Experts of a small language model: vocabulary 32850.
Below are experts of layer 3 (counted from 0) of a mixture-of-experts language model. Rows are named router (the router's row for the expert), up (a neuron's input weights, with its number) and show model dimensions 96-191. Each number is 128 + 24 x the weight over its row's rms, rounded and kept within 0 to 255. Numbers have three digits each.
After each expert's rows: a language model's description of what the expert responds to. This comes from a sample of Wikipedia text that the model never trained on.

# expert 28
router:128149081109114152122112083157182069151151142169117141127093133161137108152116116120151119123166150101110133112165101116158144105121141117101128100168127100132117122105160187153135099116154076133161124176112109143143144093131127117106167146161117092156110139121164110141151147098122111090
up16:151105145134135142113087122105104115105108123189146111105157102138130115129125160141118150142113122136130108168105127112136125073097151120133126123168114136087112106135107106136167091125156131123141142121122115134116103122140101167161145110157145116084091114126154165130116161133082119114
up17:120123129150092123129129115114131057126116119131149138101154115146155155134163126141152183144087117091140206117109150134127126147112143083141155111135139103191157131126123146124148105142134055091118124125133083143113125131149122115131106150159168114135120151147140112142137167116150123118
Description: Subject pronouns and relative words starting clauses, such as he, it, who, which, that, and subject nouns like the film.

# expert 5
router:121098170132137122111092108133102134152118117134104112117139107117116142157131155130121132137109163072100109105147158122169107129129101078123136095108145077127150112127141176133113124098131131100131096137161130171162105107158152138201104164121153087135161174133168132132113154093145153140
up0:113113090133149126101128139114127130146108138116175094116153108111134138152171124132150123109115151139163114144137151159146133134121139134135102091118087123137098130132093122165119093129143138128132078119098135085108100138114071120111169129139104133177114129183127165144119149138122158101
up1:070119142136117148140112129121135144136121115090141131115160070075170146128131136164184137120195151105131132124131141096133168134126155144126118115133132129123096090128127185137114107088127136094106080135145104137134111119174147181094112117125167106139144183116185184127139126132153143125
Description: Line-initial list dashes, line breaks, table pipes and date commas in infobox-style lists and tables, such as "- The", "|", "==See also==".

# expert 10
router:123099153120133129112106149100112109116132136113121143170110107173076136140121117107106094149085144122154112083130159144111157145128161151138104133138111129107124106111159125112153148107106107078167143167111132112155115092105159114088155134141139146116139109116107124107111122139085107157
up16:134105093112133089097161150147136147152103109148129130103113082150167137082115135101150132161104120105147094149121118129127136101117128078124156149121165111137122132129118157118166139100138124160085131133144122133103123074177150129180129127143132140111126090100113126089136082181153154158
up17:153121125135121106158135120139174123099160115119126115134161145139132140081069123099095117111143116135117078138097151110099132161129128103132130142100071143154110152154149122143152140158073111131103176120136121134113108167176142129111128095118116131105150112074116168121083120149090158121
Description: Prepositions of place or time like in, at, on, during, near, often with a direction word after them, as in in North Yorkshire, in West Bengal.

# expert 3
router:156149124151120114102159151109157139150131132112102167157123166087170172142109115108143138110136098127094119119099122107120105142102101154106142118159149175142135137141133117117112122110161162112093155096124126101135131158146120119122145121147110157071117104132135101104137111143131151132
up0:132160141083138123143127135152137132095135086134119152107144129120112116137136106097112139109114093142128120131124109138188150140136159137137119115075130120120140132150115116107129105108141145134083124119127139131116174142125101138106108108165128160136083112132135099101166121133135139109
up1:148126149100134164178141078068095145131153071148148136131160164181154145108138121103095101107130114147126111151158131105160086135116134097130143170156128138141144132146122130122115115144147131110117140166102115130080159119175135139140129074111137140133131125126106149118120125118094141128
Description: Periods, colons and semicolons closing sentences or clauses, often fused to endings like ing., es., ed., before paragraph breaks.

# expert 27
router:136151096117127146123124077135130148137094139123136107128101124105147172099122125143124121094121132158136126147131092102108124124108147128110119154096120146160171135116095099119161139136166148114131159133114131133139109136115122128124121131092100092142112150131119153110138152132083148141
up0:051108132193122140134143145125124129114121123089116114121100109118108146137134126104146144093129176156121103149138098124087172142128156141103161136096113145119152108118073113140156166168136153125132141116093129135148150117128104145100124084138126134152114120128131149157126158139119109154
up1:123093112156132117156130142131131114094108137119132133166140127150094131118154090118168147150143118112119095162099142062128144109078132120123115158096106110132118101128122125133160128106115145188135108091127121130090143127127122161132163093140154148117116161119108131095155097112099094109
Description: Pipe separators between numbers in league and statistics tables, plus surname and word endings such as -ović, -ski, -stein, -ness.

# expert 1
router:176137131094134146159122070131142140134104119128134113163135131107135139123116142138137117114112171156105133123153102128113187132181104138118163148079133143149149154116123113124120134110155103132125137138141167118139088123136121153108141124142142097121130141085100142111153142149082115118
up16:117114172173145130110102140113141118121123135149106151153138100162167135117130133183120156140168112100120152143108149145106112085091174178161119096075123127140128125124151131154157118143101165126120150134114127176105133124126105181181156124172099135098099174103150134131138134118152145120
up17:091122157156145120153105132166165126125131092125141147154165116100138149147130123133178143167166151116163159177115144121153138134134093131102145143136086154112166148146104140110199108132117165155122131140190095122114134121144087133126093135152106146140097112114147135105087161112103148124
Description: Coordinate and unit marks such as °N, °E, ft), in) in infobox and table text, plus ordinary nouns closing a phrase, like poll, correspondent, culture.

# expert 19
router:167151107107124123154130079138148133120130120148118121164155135126166133133104120120134102118114168146120111118161099133105181123174112131126159163066142129142157152109130103138114130085156097140141133146149169122129085125112113144103140114145137105137133125093093136116156134122115116105
up0:126099109117137112153125182121119134174128107095160175071112130102135120136121148159162172117149154115143150189085113167117150111152150101106114116147129126163126133140085100122123110123117133128130164134129109102114126108123117118116130099117116146136156132123109157137109158143066118131
up1:124163141126137139092120136176163089102144082141143136108100176129112132064118130163118145108150097142132101104090096139095074136144105126123102135168092151134135162135105180181143120092114107149100126107131124113115161131140126191137155097140146139137148084129132120132121150101150127133
Description: Nouns completing named entities or titles after the or of, such as War, Cross, Church, School, College, Army, life.

# expert 29
router:109116118179121137098135126152127101111104142135136118132102116116108118127122094106136135145102104148143118104150097127141073132083119124109125125147143106147160096162116115121157125134163117103150172154137120120136134115148137128112148155159130111179148125123078133138117097132109158081
up0:102103144123140137118113143132149118163102111146136129132117092139127173126155097129118177126159122163088121149139179136150079127141101087110106206133133108108125092159135095144146102164161130073103161167168124138093198126126144137099139134122092113147145100113091115109106116134115144127
up1:131128142163116129090164111090097098137104111156112120118128068069128139059094149111131111105161106136130130122151136115101122146165113104138167126120089135152112116165156097116127165127121135140126128149155134156146168116127097153121163105131093117117147163202126148111112173120107166124
Description: Second word pieces following a capital letter, in names and ordinary words, such as R-est-oration, R-ep-ublic, Bl-ake, W-ind-sor.

# expert 17
router:140143114130113135187131120118118137138117106150110143064123135107120109144112140134091117089089144161154124098123116169093172115179154122157135093129138141127102132118112148085101145150076146171114160085116138171153106110168132115133138130131171115134136112136086105083135129111155137133
up16:072084105100140091146109109130136166139136131111146175122096141146098125112114126148118140122174150114126145142113101109086115083119125122117125123121150191126104125141123156145115138117130151136085141129120148115080148152150108124122142120128145136122118116134174134121125150140080105118
up17:131095133140174114160127095133119142121130110112106128140151170133106126133112094128179122141103092138123126121120119096112107094131113127137162103138141185114134157145082116116130114155089137159098101187177135153145134105134120144147136117123122132162132093089126097167140086148112108133
Description: Prepositions of motion or goal like to, into, through, against after verbs, as in rising to number 7, escaped to Spain, planned to.

# expert 30
router:163134115133130125134129056124125131132109118152136127127143092121165114139115131125124109119105158149131122130154098137102189146181118133124154141071152117131133168099122151136098131100156110136138123131150154129130085120121123150109143105119150091136133147126098120117148154138145126091
up0:161176144091142136132081121163129141132138148141155152122124074158128117123137107156109115129109145134132136129116107164121174123164140159156135141142148162097147139104130137112140079145119088126161152104093150092134145075189106142111163133098160157161106176120160110116090147134097141117
up1:143085131159130170117130128141123125117165126135103112126110158132120152140149141107117129106151138105102163108119130143143131132136122150155124090129133149099105099114114149184124120107108132139143124102101140074149143134143094150148168116132121167123097120118156132129149139163150092121
Description: Pipes closing header cells in sports and chart tables, plus institutional nouns in running text such as Committee, Council, Regiment, constituency.

# expert 13
router:105149137061111131110128071148136180124151136104116145137125114122173089131122125114149110128135137114120137141149128125123170139161151136123124152071096138096119137101138143124125133109135138128121155123144146107143108107109111142146134110177138127083137172069156137131137145116112115164
up0:150096130099198116100101098119153131114109131124136114120154152131118147105133116170108105149116151129160133135100129120138147110111169129134111141114132123129158129108101124131137137134081150121137139126118119100145130094109108147179118116140150180119096139121145114089135081161104113109
up1:120143126086124109111110159136132122114178134183114113091111164137134131147154115153150080115136106112125114140098098146116119122095135169152111106116130139108124105140124160108143112107134145159141140161147119162139087122071114142140116120172157187116138194142111163123131162123119110186
Description: Inner syllables of foreign or unusual names and words, such as Sazon-ch-ik, Jak-up-ović, Moï-se, Kl-ux, often in sports tables.

# expert 14
router:161154131143095106089125145139100090138164164117133127107138179163180159114109133121105144104117109147120134156104160107083126150147089136142114141162137105146163118110131145107154117173131138107125125152143095123136145113149141101138118172122130125143125085146108136123095095113119090145
up0:148125172127147148170130153123116147106176109149118118066125124145131113146102124117170103109125117118137146131139098121122162092117081157110134139186102134109150137127119097110117189080147142114112100142168098102122098138149147133114098078123192111140121177140137110143123130120160156125
up1:106111136078118119127148120136145101152160129143163106159132105149139105153170103153147147126126123123145093124141115111153118056124122177150064144168121134150121126121129140153104031107156152069127127136132168087087148154140188115132144149126135086133142144104119117133133131149131110085
Description: Single capital letters opening a proper name or word, often after of or a colon, such as of B(aden), of C(allash), Species: T.

# expert 2
router:136104129096128128167102186148104161115087119146113111136119106158100103113134169132114140164148119144160158160131152170134127129121128086115147162172133178126086122133122151120142159163123148121142100139090157153130174116132115102129095132131106137149120157098185131201119108116134112117
up16:119161091137173080146141044130227132150117138160111131122150123117138099137105111108108107108135103066142125110125112118149141138137093148099089097134133143083072126107086115125109132153126132115149129175115105157141144192108147128120139115133136118123141170118093101131140126140140112125
up17:112116124113143158165153114129174143146153161160124120117111124116118122139132155151161120149156145139118108125140124103105120111141129122144126103116147121132105094141102153131100135112053091096164071154120120157110136139122147155109098136111147123103127162113109191145152146130087133141
Description: Possessive pronouns and determiners after prepositions, often merged with them, such as of his, to the, with its, and 's.

# expert 12
router:181160113114118125149126057146132124123100128139132123136148117101151120133118137146133106112103161145114122124157081129117185128176095102107154166074151127149128149110126103122116118121152103119125127143159174113135093113129114143110149126128146093137132131104097131136140132136139134112
up16:108116124133137126146108074148098126107138091146167146132131099114144144136115151149142110124130166092138163156127109109176164123148080121147119154110128125109182141116141116100177095184125115108122163119133113148115170093108115127127078110095111139130110106153126102125094136131113135141
up17:124127133166136114137139189100115065111116128128158165121178133142110108133102103139109131095113107116116114163151090102133147107111175135088122151136126136089140127154096126116165145129130123101113130158110081121122099157079124118135113133150107130105133122106113130154100128142038095114
Description: Final pieces of nouns ending a phrase before a comma or line break, such as slogan, squadrons, League, Division, and table figures.

# expert 21
router:178145117111112136145122078152155136140085120137141132152154113126165129154117134113118123115116167155117125123157091120107200127182098149126155153077149128151149152117154124108120136113161116123134153141142169100145088107139121143093132137109134095132135145090111142112147122128120114103
up0:139123136090108125155109162122137100142088139142133138142134106109148107101121150118175137147113149111119162108088131164098139095148102142106153106159122127117137169129122183137120135099111130117120118107131131136106132117191140137102131149081125153095119118083131140223126113136111146134
up1:128117158097141140130095128114132127081144098134133163114146152112110142128118112165170156137126172137189103133092156122148121102146131105138095153095143100125119128110104087131135122103165146160119105089110126108123123100140112153174151107146142110137132125126149150134107116165121141171
Description: Register numbers after dates in heritage listings, like (#78000338), plus first names and opening syllables in sports tables, like Mike, Giuseppe.

# expert 25
router:161162106156105132098162154123114117137170144140122171132181141091129124138148139109142098136134155119104093122140100070092118175176099156163118108159133096121178103130140098127154139085093135107135135132125156111137111115165138123092137125117121132128121094179139116141134130118128117112
up0:116079106130174134113141143118145140135089131162119173143105108140165147101096189128173110166127121125112126160132150107121094119129132108169134159154108141157178141126132111112130139122148135152133091128140153156132148136160145170139158088139142130175055107146113111137094158131118126159
up1:150144148126122069129114142127126108155124125129112140119149111097111123121131130112156105105147137135077131124134090116140113138097127172117120142144091088176170115140122124134166110128122113127121137187100159123125114163084086148129115116103134172162135121154128104147125114142104121085
Description: Common given names like John, William, George, initials such as J., S., and sentence periods, often after a comma or pipe.

# expert 22
router:176148137140104117092124169151108100136176144135117119139109181163164127122145169136113142119128104155117157121097169100101114144094073133131165117158159122130159145117126149094155109179095133135097104119102117155127119107115153108123105135094102137134088066156144115104140105104142120150
up0:119116137084121053120107085142119100136114139137148170159137116113118141124088114126137133137128138096125121135109117114112143156140095147103085123166162124136130116153087138100119134148132119111134149163084097078108176173114136139147158112136107084137138127093124113113079115126091119156
up1:119094150090165113128146085150172132176158072122166139146131140147103094139163128137124070132137163082106101138137135150155127095172133167130140152124104090156143160125115094145173135108133127150142148131159123147127119104157143164127145122093142148132110119116069109127133110157071119124
Description: Single capital letters opening a name or word after a colon, pipe, dash or line break, like D-orothy, T-ampere, L-ertora.

# expert 23
router:085117115198142130144123117137175129118138120139121111122156131153072126163129108125112139087119091149145098105110135146141157138134150145114135088084131105148112128114137090108096101094152130129119129111111127145138097125083156102134113135138112129158125140154115122109130103111152145111
up0:110159132114144125109099135105133176092155126106144132131125072163139102132122146121143122074147125163170160168153177093155151070153092109104153124142112123101100146129135139117119141131121150110079133108107158165128104128162083133136087061129125110146147114131130115104079126136152138157
up1:142119112099139137094122094145147149133140122103120102143110158092171136154188162145091161078122101082091108109141145083148142098162147103150146138124157139124129102130138129104118103105144135119111098160133146128098113172150134148123144119099158102149107100117154090120107128128143133108
Description: Word pieces inside a word or number, mostly after a first letter or the, such as c-up, c-ap-acity, 1-978, plus nouns like part, way, time.

# expert 0
router:121127128100119152143163156090088103145103147171130134154091173087140160141138110120144126175171179126115096104123116151165107121155118141126109125169149125098165105144128128132148114081136095153149070113144090120089120188084115113118122128093105120146157120151100110170164133119123099122
up0:133139130124132124112133115118141146122147138108141122137105092149105157124092119125161174174150100116075212121134127108126118135124086157168071098106113134138167109104114074070124151081150127103101146080101140099139104114140140150162126153096123124138152109099163103154106126116143121174
up1:112133157163145123157113175082131108085147117089116114098126090111154138139125111103127145090094126101114112141127114165194141091191117127157140163139095130118150124149143128112069175090162099089080077139145135119132123116130125106112131121097178134118080100117147127134126190124130131096
Description: Commas, often fused to a word ending, plus and, of, in, joining list items, appositives and thousands digits like 20,000.

# expert 24
router:092132132108113142131127077161126173115147166089127143113175129131115133148158162162146128100127121160122094091169112092124165168116162088123113138126110139105099111125145142119131124170141150121142118096151178079134109103118139140120115115141134122120126170115136138144132103155151106158
up0:136098144084138136093130090127127118113094130112131139152101151111075172159134126110129134117115140105141152084145160095157123129105127173128127132122158121130105128163109142132120130128128186134119125136154104122131141103171146130137135126103136112119138146080113118138148149133152104175
up1:110090146126144197147125160111127129112158083110126129140133135115115097087164119148124135126149138119110117153097142173144109075148197102143105121117100133162155148176117077145138138096104146146132094124137103117077133156139149133142134089123148113143095121105139091105127116171113132142
Description: Second pieces of capitalized names right after an initial letter, such as M-all-orca, M-our-ouzis, O-rop-esa, H-opp-u.